From a checkpoint of a small mixture-of-experts model trained on Wikipedia.
Size: 10 layers, width 160.
Training: a variant of Adam for the experts, 255M tokens.
Below are experts of layer 4 (counted from 0) of a mixture-of-experts language model. Rows are named router (the router's row for the expert), up (a neuron's input weights, with its number), down (a neuron's output weights, with its number) and show model dimensions 0-159. Each number is 128 + 24 x the weight over its row's rms, rounded and kept within 0 to 255. Numbers have three digits each.
Before each expert's rows: "comes before" lists some tokens at least twice as common just after its tokens as in all text; "gets" lists some tokens that make up at least twice as much of what it gets as of all text. This comes from a sample of Wikipedia text that the model never trained on. Tokens count by the router's weight.

# expert 5
comes before: ", ", ". ", "-", ".", "; ", ": "
gets: "y", "es", "ing", "on", "le", "+"
router:111116143116111094160126168121105103134119123124130158139124147108144114184104155117163106167128124135169125157122156131159140119154155098161133111146141133141130096125115134115139110111159114131130153150159107121117127114127145119136132097122161137201146168163129138123125198082097114154121129150090093113174072143116141115160129126109119126161108087120131106104083119131100091127083106136103140137131095101142127126116172144136174139133171094090142145138184123122148156164118111
up0:145123146167083108186133133147140173108118094160137146128168162125116145129173166114117102140142155152110142143139135124140125125109102138080114140131121138129116144134127145140137098099164147127137104119118081164143111093184153084111116148129119142150144108117103186109108160122126116133153116133139145152116172144105116159150093189138117140083154138143133120134139089142124146135095122122146134151115120144128107165128128132128111119115094132152119142164117054091091110064172134
down0:129128106082116127140094123137178118136109084102078097123123158140110109108117140101174158113171151101112120151116111102146090115111097082113119155115135105105132091174133098155089110156145125123126123159125099173128192182115141143119084131125124118124104077140122105140146141103120053086160089180123129105108151127117112137154111135145118135126132174140144131123147149098119145140151130131139117142129147095103130119101127138145116148130107123124174178123120123096125127148105117
up1:154121104094104164103154125132121108165105089115150183112115112125086120108114163138124148118124137128106134052141120161142125121146090125116147127145095097061118137113160146147146167141125133173131149109060124156127137142162143110116128157124119099178137141174143120150112169122115148140092098150147128106126144087132110107122126130144115098135128161153113187126161164131157123130122145130092152123134151129112123128119154140132126159142121093130112178136157126151119175177141127
down1:138126119100112073147117146113110117170121146121125167134123158129150119107104128142111153123153158160130152087109142141157105143124120149128132144131091102106123117139133148116105117163103131132114143108097151123128174185126102187107137139122121132150144117145109114122154138098084134096144121156149128134077142096171129124112122074112156124212157152151122158100116117124119136084166135121153123109181110124152147126113089134083099150148161137141151101118085117076124118154126096
up2:145155116105123149149084131139146112149160095137120081125106118121092090114160084137134103151132100153128147156135082104111164156125159176149112108127121154122122171118139151160101161158145139108113144116129108153160130078132135125097139148110138097122117072137112135136144152115111162075103141131144143117124098129088087120123126104115144157091127069109147100139076133119114112119149166178086159092138129153129117178161134084146096116114156098137140114105128118139120136127111135
down2:087109151119136116113106110103163084159120141157128133089084144095142136122138116136128144104107164137108160072108087098098126105118081162152102150145124176147137109170120140116104147141128177145147129105158146114127135140133107081141136157121134145104120119075110090122089134123120155151110118132114107147168100139146147107124122092137116124065136108132089117158079084115133149114150174125127116126129173184116119102134108163129111138091155098126132112119111114163133138110099130
up3:131155124147090147135147100126095131128112127118213155101101122153110119102156145182116107157122137105092118145160125162097131105130111147112098148132134153089118094153141080127130121129115095117122129079098137106125157054107166135124117115122134097148082150118125136165107121112147115115114148162106170114148161124087090148108078171171136138136112120132141112139162119137128133156092110149078141152173132122135128110149111085148146143129095155127128130096136137129155133136135114
down3:161154138139106119125139121138106162102134096184124131121122126114148122063128105102130117103158131136135157123116126156101137158129145115090124128150127123138132158143168156146104079123121169112180100150142178100182159122115161127120144147164108153137089147128097115134169136112118135132082130157124131092062119146123075078102185136102172171173124158137112135137153153147112144105128116131113142107137124101123131105116143145154109141148140118127144105124133110131160161104162138

# expert 9
comes before: "The ", "He ", "In ", "It ", "the ", "This "
gets: ". ", "by ", "the ", "with ", "on ", "\" "
router:121139134152143114145118164131108134124081105102149117145128111097120151126148143170135159116093111130133099122127148122077140153121119144160146117133147102124118083119076121150111066146159126158102134165138140144138103131144144141091164075127121145093175097161152119141113111132118119178145151131118097101106140179158137143170109165085130149120104163168124152109101106103130156159128104144100154137174129176128129145114104129141132156128139077122086149142104155121137151125091153
up0:161118136104140163095114107120128099131193148139154103179122134120121102085161178160145133141122126109132129123137139163138155072108183127121097149115106123102128128130158090146138133145156121175149132091120147118138134146124122145134146121118156163150119166145179203155127146092136149104121149163111104130122124126153089122134147117124149142132167140100133101174143156154145144133111145155140108137182124127173083112133118110129127133146126116144128113186153098161121141096105127
down0:089076117139126140106132173130123141094137182112104135163107144118095132096140102147104138136110128107091153078129106152090161142159079107138140128118109145124122168153158121124097107149145146117154141107079135145124135139101145139133152130122130119144137125099118092119161072126146113165134110114156171129142120153134132082136119131162105159132090056140127170115139118117157129140112137109110104138148121103089149104145125104105116111088167144135145083110126115102105174155162089
up1:111125151102128157108078092151120137108131148108117165130106143134115114151123168120096096144089101106071160113139159130164150118119128092128117110140137134150132164110145097115194148104086099128085156141130134122091132117112128150132105102116077098155130139118104128115122137125118165135119143112126156124098129132129083123086187153130115128134110105129175113117197142148104150131121151107143125136125133088148085150168135120081116105131141145100147131133123093123186173134139146
down1:171103094124189127091111137160144123146142120113118138158107141093105119132163138140140121112077127103113146127114096095138132119133103143050116143107138112118087137161127112146111136115158118132152138146134168180190181112119115106112178155130141110139140133128126117124159128095163091148149149081148094117137160176119137118141141134140130165117137101144117169128111136113136115086153141130117111144129132117103079114120173139140154101161147118163158088116100098131127113096159130
up2:098151142125129170127168107131132142102130138124094127154119126111168112113088143110127097143141142103100139129079100104149126112121168133143116128088102151122130127107137143062144159145147167215145124148140141093125132107089130106139109173163137152148087118118115132160141103103153170122158103125105152082122105133126119103139138098107088177113127104117157089148147139151139105117143161163139134125136126169151121091124095117144119128111123133146153126136179089134169132165133154
down2:094139132154121138110121137131117138101150074089108117148164157157125086120088156145123106091090141148123119123135105134135144098108116136133122100133136088136110149089139089137110172132097140067092128089161141176096165123146114143154149110173139099100150098062138159157153150139155106149105113112146155154138161120131104095116125138095148124145160170147112129131115143097128129145132120102135130131142109133171119086124134159110143149097117098167133151153180141136155119140096105
up3:114114108152143110140137121142106127122169105143132169074123147078109110163094097117154161119147137118146102143114099117150148142164158089129111138088117136125095162099091098116130103134131137126116133143082131111128088071189094108125114096150131134126111137111137140148106134120082124114181098142093130095126103095118117159157150101182107174156105134153161121161119115148132106122114140150114135157152113143111102120108095145164113151138124156129141107130122103159109077156164120
down3:168114057113139133167082117124138130102138125116103128131096129126141143191113131111105132154103131124144132137090123102110156146111090085154113137145117101146110145132149104135138121112125155113112123165146131176119148120127107166142137066138123135129156131198153136109139134113131147122163114128131132125144100112152128154108135156103089167151137095058137108121119159136186154079126111123109136170173104142168153098111137098131172120110122142137163159131098125148152118143130133

# expert 4
comes before: "\n", "\n\n", "201", "ing ", "202", "- "
gets: "===", "World ", "\n", "\n\n", "mon", "–"
router:145121132117142081118123133154148172099157169147089116150098107143141129179140085154160123118149106131129141148156141119110133146080115149100148112104152133142149096123088093158100097119182135157159134127131077137113125138129094124129125101106151127146114098125124107111138099050093140119117143165131123100133170130109121141116081118141105144111130147089133161144128100155120108137132121081151125135153142103137158124115121084122178097112156105158116088135100167141141152084121117
up0:133123110116125121109118150188109138155154124141104165103136127078174106133135161139134147126126129102075158120137122084079126149123150158121127065109130158160144143121153114062147081102120129180109151151110144105131140102184150090117153110136113106144092133154110140113108140153106135141163097119119151127128181110111140185088129166139089135142124134124143153096171153147121132117122189128132146137134124137119120093101122136127127144134083127143123138125121111134136137139113172
down0:110121109124074093161145141102140151131104165108177182133091139104103143139138145158128159096134104141149125139096167116096108126112091146100060096141120139136121114165128128158125133141142167089122143137164138151152096180135142130147120109131178139128116138147140106092104108126131111183159147134145137130131129091136188103099162135154096089158110113122123168096141145107129128112157107168140118165117120144118125126119144156140109136149120092125171139116124094106110107144093105
up1:160096105087136181123104082152060074119143148161105121133111124139160090105152137124133134124119133116117130142145099151134122124184131102154158109083117129117133164142097133079117126101112104101084158116156147117123144118107161108160133111155098124143102142145126168134100136122112121137061097106117099102164105185118102128137163154102128101133177143142108139101109148145139137126103144173097154134128124134127110126135144127162064145133105147112142141121113142146145146141119135
down1:124104190117165150095117113130163093100156163163109108126120148103119125167160134135158120140160155104165084114148132143113144159153147103149124094115156155149121126135175103103150112129111113190129131146110121106135142108111103128159137150110152112078133140083154122135147109134158127148148097149131108128176105131116103126082117129089140147114133124100123131163132138134112123146161173172146121096088124118138129155148097096125090105109179127118105156116158128177134136156096162
up2:109136158097104115129107104129107093108132122095183154112171135116076153114157151109123133148096116107152128109097155177103147139145088101108084167098138139147126140130156139134154137117126118114126121071149136119108147106111127103148104115098109154153163146093138107162137113121144145142079156159131134143112126106144059138138148170145146110119115147130114092080158098144130145124068115103114155140171169094146101124135107164147130105137129117101103118160150146118149116165107115
down2:151124113056103117115173100152162111139147135152115144108093142157117151150145141148135134104097109139082101137126077118103098145115159106132170095159102082134134136123145133146115102133146097155128143125146125142146126135165106139127145146127126106122123119113110162110138131153093139105191121115113126130087146108113112104118164111123140143121094108151107092154099125113099088101106151134171172160084088131142133155138149102063127169116093104157143147178131142129111111123127154
up3:103117125104101101102086117125119136175152167123112108144200119150150122162134171122127144144107105127126101161142146151135124146140121104156160112107092112151161100110150136100116126117149091142078098113120185129107052120094145117140133133116143115162119121132108149121144121094157114115130109174125152116109144154124113149098131129141143109126159126110164092059119164134131145106096147126133168134065130147104135114117146111114101134152097131125131121111131133082085126172143118
down3:167095155103100118125136082110103109111128174076156117159135117085145142174154100149147115110134128138078091134174140140157128091132121144113090119146104138101108085110119135149113125127141146109107140092123092144157073133121117126148117099124130159090141137127096103135143131128165126105109128121124150132162142183155155162147117090178142141138121105134103106121145145073127135115143132098118132143100131139110159164096074080130137133114119151068125109127147145122159133164137130

# expert 8
comes before: ", ", "\n", ". ", ": ", ".", "=="
gets: "s", ",", "==", "ers", "es", "$"
router:135107126132125103150123103165131129171102134098139120161134137143148140152102161131091118123096153101150131157155094103115131142158108125078096130131144089126153107109091124124139166117117118142091117150122088140143104137142115135140144159127101117160168149137095156107143163087133139088067128116071094159110116151157113120162144116110112115138103138172100119125141148123103083103137143160076136132153146147127106127136088163113151143131156140077128188138107104147124125163157087
up0:127167138137144129154129158205152124154143147143106116152166131125124127138158123144151115125109151144080096116124080110138148134123115103106149151116113144147136128130117170127138120083083145167140144166092095144091132072154125113119127122105150136093127112109114140101147148175113069154124148126144136147137140122090165172128107143155117105115116123115117124137118122154153118119096107162140132077146172103147117143189170141101148119133120153170089095116121111093086104130129125
down0:107082125117107079136101103177116134141111128130117165110088092127132146141149144164154119124077093144141146124127155140107143126107118151161144132129146120155136104125096154145099162120108142099128122161162166118094126094113148161122160131182121139166119175088145088151106092137124105171103109097063105128131097168119144155120111162152115120168108089125097125137138140104147164138113108142095132161116120141118107130140173102138113128131112114091098109143094115138148127150115168
up1:082141115131098101123099118127100099118168105142149121132113145097137074139176117131142134130136110077077079071130140091139128142118094104125110152142151104100142148155149085137103139146119130165109149099106115133127158120131109148104076071128107129130169159134118149135144126149138162112139109140114135115090179160082111113097085116129137118147146128146151094163151176165092118138137139149105146118157133104113111110143131101139114150120119120123135113117111137124149086165160172
down1:134127129136102157113107117110147164136154177113141131131136055152104129128155107156144114122135070158094157141114161116147151083133156112122134126161165110080060163098108117128120140103097123103142110122121154170147134142131111108108121118102095115105135112103135098172157074116164120121115129136173110141129163157103153100105131121142137106216125105113138143132148138116126103139161099149130134117096137152106147136103104117112146108109151157144110103098127116123160133092136128
up2:105142129081120104101108128135128127129156095160143119065177185098141075123137092160175097141164103148106083137084141130132133150118104150109136106103093152146135146106143128106131114149118126115156122094101137173132147091166129123093115127081114183096127137102145141123127140130166135104144132109135142122137176106113108120113133097139100125114114159110128127162136147166149122111115136151083135134115138096114111087128126106180108113089077127126099130130138113099115146102133161
down2:136161140092100107092078105128138152098131150155145105107148111158116099121147104135128157139102119104146141114116099107095164095122100118096170149117123117149105140159128140127157133144104169079118116123124177123111178085175105107124157106121089110108103157149157142123127148106102134124107132124108144106093139166121133121089134127146175104131154140112165114126141124105124075141138117156103138109103112142148134148123078105113123103106091188156156121119080099108130083150110147
up3:152163133116120131166149108157085131100133172127129129121136145136121105099140144109121157114104141053071111129167128153112146165176099129084167116125118129184107115117137181109167105106139125173112114119136129154115146120129167058156124132116136128144159124105129140157146086174103124128127153142109190114128109114114129105089107107127141126123109088110110104116116118133157093159116163129109101112146105083129147119145149118114161148126128109136146118127112146115161130150131168
down3:128155130110117112145080149135146097121143143165128091170121154151115120145150119125143135168118141130135125203128130137171154092080149149171138122105147112119113100125148132129117106146138163118150103111140101188128159137098139189157075110100122144130126129142131099141102079138136108153126110119117122122122112138153182127156146129131125111159124124122131126127094162091158149093115054087125137115177116145100113146141143143128110117121141123108141127118158130159171077119111092

# expert 6
comes before: ", ", "–", ".", ") ", ". ", ")"
gets: "1", "0", "2", "3", "4", "5"
router:125148128105133105145085116132103130135081153136106116157131126112187126097110124133115167140146138078132143167116128123109107103123152135139114129137079108144153134111117105105135127092152147098107116143180091128123161089173101109134125128134136106177117175130102125167104152116174131162153146137096106175131115124177154141157100101118156110108132130167130134173167152138116115092139158161168138129156152142159113152123174144165145110158098121129094122106138161156113101110131114
up0:149141165132150155113161136170125127141161135120147181131163152165130115116161160180145103151105110130102137072136154120130146135113164119091104121124164177105150169111122136144128117139107091140165140141108126110127133091153135128143139124128127150136138125153128150108126137172118093102157106130150196108111135159132111157089095138139133158158074087129154111148117068135145096168088131150138160103143158143122119136156081143120114101136135120139118136118097110112131121167156155
down0:136160137131141116155102128111126127089072121161086128140109103115135141103134139105086141117138107122157156097130078139090168125131122102108096111106112126156147131110157128162105155098127173142126124140126096152147125099121117127127119181102135120159122130102124135096130142138121119130091125103149105148137100058139106122151134145101115145099112135118077115064117122077123134140118135101138145133129126173099131165121141134186164119165129131133151086058116113135072146120121105
up1:157141133152082112150126111151093138096119124090158156127168162118123103074105121129127097128131130108164091127120113161143134104144148117132082092131054144150159167130159087134142085160106115129109140113120133147177106105165126152141196129125127142142143094144113131113167115160121096076137132163137134113093126132065121120131110134097072126126130129104156077159131133148132109151135133160128114126110127109101104139116134124112132165137113138167136142143109110106136165125137145
down1:104132121142120098118175146146177168125145142115129118148131108128133133141160124136120125135138133125114154164114141129082132096151136150143145105171110157139117127186131079085103129168136123140106152137176135167102110130140161175143147147101167134113145135132086141120128131089161106133098120108127124161130108110100146108107085127145120124104128126084144135102144158170130153135098119102138063135145113119110132144128124108075178149110178138121143136164104119152109139144086060
up2:162112105140132123133126099143134136130165119104111098122174152108100123101136132151119152133122101156127061125145135131141132124119134092130110163140102108129136155119150151136150119128111125130127135137140116119198120111102158077120126141097127133143141070121147137150133076149131078091125123121115155092090162154144131081141113094127161105124112130094083069118113147148151103126134133140104161106127153087149151141151127048140125126134087125142150090125171145096129161162107136
down2:134131154135140099179145145118144125113129138104142139151143139128111074136124173125106129081127167145108109119111197119130129116130110104113116128095118097166119136144152155154080092144144163136163112099152138193130115127072119170142099089126169098145147124150144110145143153137101127148144145125108116130138141162124103123161128092121098136111129118105124123091114115133131116106073112149100174158092134154085148102148134077119130133136116166155140125118153077130140165130142085
up3:149143136117114130089130131132073136109167120126175142080119157128100132123140160121165127143144121126086162097164157090061094111103144157113127094094124112129108145148158153122125114142118084119112119116110130102136113104162147154083109129148118143100128105135132142150126109099108134132135134146139142126112125096119071081116125111171155139129084107128158100125112146158139126121132118167053157130159138094134144151136075145131117127127098156150126120163161125111114126097103181
down3:119138150089108143151137151096116121129124128132115094133089105146145111123156135115162123143133117141097144096150171144127141133127118120135154124148126070122148104139138162102132078156106137138138141111133119139149149124137135112097092158099122120139124089137124140136109092145118126108090101111138152150086137164083109122102146111163131092065136109176173121128134129128137104098116192135108120092094148082120148137161087167135133117123122167141152156140102168147188109090135182

# expert 26
comes before: "\n\n", "==", "The ", "= ", "== ", "In "
gets: "\n\n", ".", ": ", "\"", "= ", "U"
router:100160087122130105150121162105146151127163124139148130112141111163131158169183123144156070129115103092117144086111083146134125096120116110169142130112130123114128108150152161097117099084111158115126120095108130160128154114159069142127140119133100126147175147123144124159129121143077134139147133151125154115127172167105167122096128108106110163135125139133131092124131105096159099133154105116102094148134136118115153097164137158118089171102129145111073125129114087171108127125133099
up0:168132134147111127146139132169116106120077126131118143146102156145123103135123119142123153114130152119078129159123127125130112157121117115110161119117128184134125127166157121124110164166151100130122165115102109126128139123124150097075121120138123125105094128163123105090106105141133103125153097126134106116101018151122120147117178110132152137141093137157140168141105214148132145143102138142151141109099142108094133187122148080109135103128143107139118116123104140129141098137163126
down0:153100113084135167188131129102165141102121155107125115130151101154128150104126107130079077110086096148122117146095143129119149113131119103126114114131138117142085142115131161103085093065103151167110143125132144135100137128134079098139182136106142134104116141113143106114143122096094169118132098084131155157117123119107150086144136136114163147094121133125160174087171102133083131115115100151154126131134110110149131114128129130109126095100175144150134129136136098129130139079153098
up1:126115143151110098143123115153092122166128076134137127105140151079141136128111137140113135116117187140129127084150094123112194189139112128119125102099152153155091155127167092106158093129111109143094110132103114112143148062164108114086094157100123144129108131133111154120165091140138111117150101131111158115142121124111122101152107134157181108174088095143134124130127143159101088142157141103093166120121129137140105124099135116150152124133102122113101119141157139102109114139163158
down1:105144109126107121125174109111167117150129131115138087107099098148153122146135130103144152145129095176136107157130131160129151190090138146186185122081137127123119117151128108076099126129154166143142091115122161181128117165091110117196118144163154107105098080080147131136130135126118118147101115144163131151104173151104088153119098125101132127140141180145166146173148114144130140136140107132125120128118149130131113124139145140142112166117124126151107144121153114113104123125105152
up2:152136155174118132118142109138124111135178087168103076131098150113155118126121129120151181153153150142143112173119133113153171121142122166131129187119123143110107132111124125172101160144164139123144142101128126118154107118131147117117069093164158150099157144092126096136151149097200111166121157143132119121127106124111119116151143098176144115117146126114138129160121161184119146158113102139131110102134101164170128134101141138166147097156109120155120148147151134132110085138135123
down2:139131136121131160126120102099139122170095099093124154120149159119121119113135115121156083132098124135093121158121114135092154115123139147084127127141117124123158136116115105104100126085114091160100143097123202109131115166121145107183122160115187148144118159163122134124103093156148152114096110109133147098115169108154119149172127150076093128130093113109132154130140116116108136138094136096135113098104116159108107147164142138139104135155131108066117161144132133114166132161138191
up3:142117132143180144150135100145104106135152089143089126101152138157082109124101123176140116118110127117145152130162078139105132192140119176120110107117128136131077178177119084093135126146134124106089143121129166111114113155127126133060118106120158141118122121091138147143123130136137124143103135123154129128136071100112110144155135152113170122142152107157109180108087164114128131125137145149102159091109090129089159142125129134132107118125153114117110141127134197129159136119133105
down3:097136147180103103128106092138171157129105127143162143142102129138136119155145117114124162136208075087134094130108144094130134096117154147173146121118086102151126126111126105107115136105108124123114113172131158102131122094126121157172126138145151140132138135166136133125060157104129145108111093115113124063138145148140136128099090165147100156108099130091162123155152150125132132128077091136124140113126153139138111095158148141147114146154103135137111086132136151103114088112146146

# expert 0
comes before: "of ", "and ", "ing ", "(", "er ", "in "
gets: "/", "er ", "% ", "ing ", "m ", "age "
router:137119154133128144115113126111130143110133131099128126155137127124063109106152089135129105125146097138173159135124147112125134120141139180106095113094098143106127061107137151133109118149123100156133120116156122106129137126154171124084087167135123129132128107101189169124116135152140114121160081173102132153116154115138146159086146174122161130075095149136144162140103162115130116162159142120106140122097096073167103144110159138119125109072150123133167118117122161123120109136153121
up0:140097102132135089085133133141114159117177116139149163121140125097147107115115112187143117135101132109136128132140110106130091111111100125134139140121145140132139139166148181106134116103126154110118119098125177099126106095128095133169153126107146123115165132136101133131143194127110155110098082129141168112114201081125150164146121166153110133143136095179123124107124143145122120118107124159087090166124117107136154080112113177125117099138084115139125149140121157149144117172120155
down0:146128116090061100143135120158104151123172122116133135159142159100119175172123156172160144116120113117126125151119143144088110131140145087128150109181125136131116114142132169131134137110169108100111154123139173101141101172108131146177111102078161137089137099172165149114120136116122154077153144143113135097109138120146101124130110123106123135137098132083092122143118148134169163153121087088135089110131111111149133106099120135118168093128123158121129109114128127120146163108166159
up1:130131126120130122140116139121102111157116122169115142148137124139137142104132160101174124134088154105107124127179113150075062072162180139139171143141136168142157115104119191051107137073153098141115158112117158107113102134139073132135136128127104122127112158143129153115142063124098125150099126097082120113121115107114128142140138140122098109106132124131118137144120117119133151150117143124139077091093102101120144152133112087174118102111125134149121114145133136111144108112130143
down1:133150107121138117140169163105122153106093094168139093118148099137082092097116089137116137144114151144174122143126126142154138110112102092117155197155132093142184108105121137133124111153127107135095106101129106103169092119120151096148173164095146128118121028139113140124142153104088121140103150132133160152136121146120143098133111128121117161154110114108122094106142102123126167170122139079141116128104110099087144138118125111107168140113125158126140123148132135117154134121109139
up2:131082117115124139137126150128069126159148146151157147102143133140124122163108151123127142130133096078124136143153118131136076131138155106105099130069121194146156167150141131098160140100162122115124127119116138117089110147138149111142152136128118142139142125154138134135138203113085192092173117087113168134124155107186113161125117105119134205141112105119114095120128132126106117077108156120119121158146139114122123112111091154130106160128132125126116146098120113137145129149145146
down2:122149049146117153180120141159113127139084128134101096080152158115124120165108128151129148113142097114119138132110086136103124096132134147073137157125151118176183122110115102142095166143114119072139151128122109090097125144120148119150132099111125123152135122154156160180170166122145139104133137122144100135136119151150138138117168109133160086121128103106116108117116132129133164122109098095154132141163144092127135143128151102136155144132085166128119149092128136087147177152118138
up3:125131120132089116163096083164105134126134128133150137138113144094118107183131101111148137169106160075105118165125119117139150117142092129119129146103114118149131164126112129084163133163113138088135168133112100112121107087177093116123118109139112153144147150134122120151081149106164161086128122087152122110173131123121072117101124132112112129144177148129129106092135129137088090116048122115101156142103109116096123088135136144145127116134114110147103153158149115147131115076118123
down3:119128138137131143120119065107114133135109107099117182137139112131090139141082140064128095127162115094116103153118127105126113118137117167104125125125108128169150178137125156086156116115154170128089152130150160143116090121122122133132136171095111129121120127142144132081134116147163184130131171106139102143139101165160089112120155109116120155095145134130186118102149094124106132091127153074131152149118090104098134138100175110149117105141107126143119128147139136156125155078110133

# expert 14
comes before: ", ", ". ", "es ", "ia ", ": ", "ing "
gets: "er", "e", "en", "ed", "t", "i"
router:122102138177150130150138134114129120118172130125152119143086159151149152156128128146138140137157116150096104136124107164110133118142100131170100141163167108157142108159149111087112184137145107097135085174094111081121161142134147096126149124140142134147088167143109105149118132103157094101144141117102145147128134087151139139107114097128097130131102108097164199102156108119146145106132164128106122110083143149117073118172130140125106138174142113118166149105132164131108144117113103
up0:157132116120128110165109116145101173188111115123097165133123149149151130174135153118167122135127149097079147131168091138151109103095134148090141148139126130103140155135153137135091097110131104145113161117159127176105100108106130083091146125116113117130123130144071154069148117138110100180117128109153142112136130117130115169092087127140088074131111116098153125144129132148131144156115166136130113116121148171078134154143147115162087117122139147144111145131115128118154089112173137
down0:170109085091135127124116166129128150129126091087122120113152068129117140088087140113127120133109116141129142175071150105187109141114137095110130097137142127096086130135141148159129097088141089137121137132150125152127168112106135074187141148176106142090107171136118124136088138101152081128136111123132113120131140144141120140143097128186118115148103092100117133107151147129127132139134124112105083118132151141122111142123119129110138125152165160067147121084138157111104140126126160
up1:160106114077118125114086115164138115136134154144151131099131082118087138084127115132151149139106110127142092117108177134139180182140113159122122134152082111157127155123119114120116127165144102149094123110148114132106092123120133091146144118120154141167145101110171144163136113108136143141098144123126146110119200119130122127130120120116079173080123131125117120141148122126142107097095095140079179148108110144138128111136125136177141091130138090110093110107149092139132106078146165
down1:110130137143142138125154133109165119134079139131100093138159123129113136110138127104114152124137096142174124112111116143156128138106128102138186086126150124150137154109089122096122106093162107135131111114121106118134073167123118110138106127184166120155125145113124136139129105071101122177120089106121118151157106119145172118112150140132116133184117098109089138144136116106154168132121121063156155168135124131138175138085106145137138131172131088116126120093085154132144087092094117
up2:117106133141109078120157174175149138112113098157128141087116123147155169083133149143139133120122119129109108119103094119118168133120119145089120112126124139098171154141148121105122134114130101156121139075131121136139126106157178160103132131133136105159087127115123135131170122079077125118098180169089148092110169097133112133131099084126133174125126118118112140137129185144162145126107125140118161112135108157128128111081123145103136157147136159157125146139125067084160145119124158
down2:166152127128129121090138138124130141088151109155134152151098134136162136108156140087119142141169089136134174122127128139109098095135131126181112091089152143115129170118109159085146117125135089126163161122176121142143071130097091137122128132151145141141150154104139142137156108076083124134130157134142116131150110121196089143114107123125136092161180079152133106154130087132131162119135135112098142089122125099159113175136147147123118114138134107171131086136140107132134112138098121
up3:112126152069139125143121113140101090118127144116150143112154139142131136140141152124136095139138146082122111067157093128143107091132116146134089116135068139109111157145097131124073100096087115156129148154102165154114164129161115093131144095120143148139089090165129155187113096117132116111103133145142143139171151145057102155161123161088102144091141139121151137137121127120143113091157115125099152115142144130111120123118134110170115134106123102144122184149149116159111122144119115
down3:100124143121125095167145149142139129146119079127112201153123150140129118137115097120140119133146162083114138095077118117109073115100129092107139186163105144132156122116126133190104117115114138153128139159115133089102131139114096155130100149179137142104128163117150101118129139137138120154127127170166093120164080135079127136155121146137162133122165113136166130120107129142125170106116144141109134120147129122112148112179162108124118131124135152131160143134170119154181103175143116

# expert 30
comes before: "| ", ".", ",", "–", "% ", ":"
gets: "\n", ".", "==", ":", "°", "′"
router:110121092120084109135150137147107166123096142147147144148138108143180122152130150106119138125140091130114133128108147144184155111128109105161099074149121119077126084121141161100134128130108132088138096121157118121114104125092167137133136101142137098134133162132088174150141129112094132112129082105146073118109134132174153162153097140150130106164142138138172080127170136187103087131154133136112107180126163111112143149141118144141109164149121116146130110104114121134124123158149095
up0:113137142124128141112153125117123156137173118113137122127148160125117077097164144144153109137094113096105137104128094115092120112126160134131060128117111179136138151128139107118144122090142130173116096127110129098101118180151150140096168158106122149121133185169146168143144136108070156138121121106099123118116149108160101146128146119136145118118164106121139071115146130150136126045105140148101152153153138129168117090135092126132160119143141141092162139139168112124136117139096137
down0:182122078165161181160119115128138114051144119180139119106131105143147078158115106131115102125095094129117141155126165157116113101147108155145143104138166171144128113180153135124128125116153136105154140120159136142155135131175101120131136097156145139101136128128153145133118127136116158129111126156153126142141134149103145133084135094082093135120114141162147128097101124128143129110165124152111118161148143135113157150125138137134140135184171095155178145121132152117170103168117155
up1:173120149143138138130134121154186114120168127108121098114157150131157088095149121142138083145149155154134129130119126113105145124106169120140116143119131129112186128135177156157124110122150111168124113138134146141123148148139115136179147185103117182148160132105162186127111159125121167108088155067139136110130160137162111158098144125141141131107139124155124147124093122107172130090145128160142185095123138156140140137130137135119104083095121132122124140112142150102164149135124181
down1:123137136076147129138151106137104103101117113126146109178151107172096114157168111150164135149119126126161141151121157113129101131137144130092142110153121134112123124131128128111154126103156079147111144137096124139123154141120110103149147083142115135110164119176126139124143073123122147109197156152122108130165113148097132087154160134103132150147141136136106132126116121078085122113113118137164130139137100126086186136144122155131179075131119158112146102053088109141103146109145116
up2:170143116087162136137147145126133111128177076145143108178114173128112079154133121138204102136133143101090109048170115148126134129118179147095118128131109155116129163104112146134148105157141123175087120108110116109101112150126115125144131135118118133101141158126154168096175147159107137103160121168087164110127116121153111171140137109145097136133132122113158097126129109118134142125109155175138140130153133121151105106156129118134122111108084120118151122105117106118123126101135156
down2:134163106090153105136103141124150124124135129088080115119163166116150156146119130130153137114139104135118146170105127151117153166148150100139170134139133137170108141151130122118116081080122109112144151125167128138130100124139141125152113161113176104120137147095143122096139075140135119159135089139120126100132132133157090141110156102107099095226157127122109161094141123072173114085111119110125137124141134149137095134117136133104106126148146112137134131128069172148113089149118137
up3:142112100094147137113116096148089110139129147152140121145109137146108098082139160108127098133090142149104142131173179140114123137175133155157130135152138143151114194139124161124131120094136069142057140075108120121096122097110119114159147152132137094165106144109145127107140124166110115131113125143076172111127100155107061154118110150130169123155124104131118102105135101103084124127098152128136131119098115098109113145183116105121104108143094110125138119121127140138115135140098128
down3:127173145164096157138110180203128127119146100179095125125099152151122144117194097106155153097181154140153134158120139122152113143078108137131130107166132118161156126135120148148104093120121087126114117101090148133152107160118102157138139120130155105109149150141118107135139110133116092167103133133088169111095115118110149146081118156100108098156109110119148150131115141118114158149126141094123124147136127117113137161128162151104139144103131115094104142118134151155145131104184098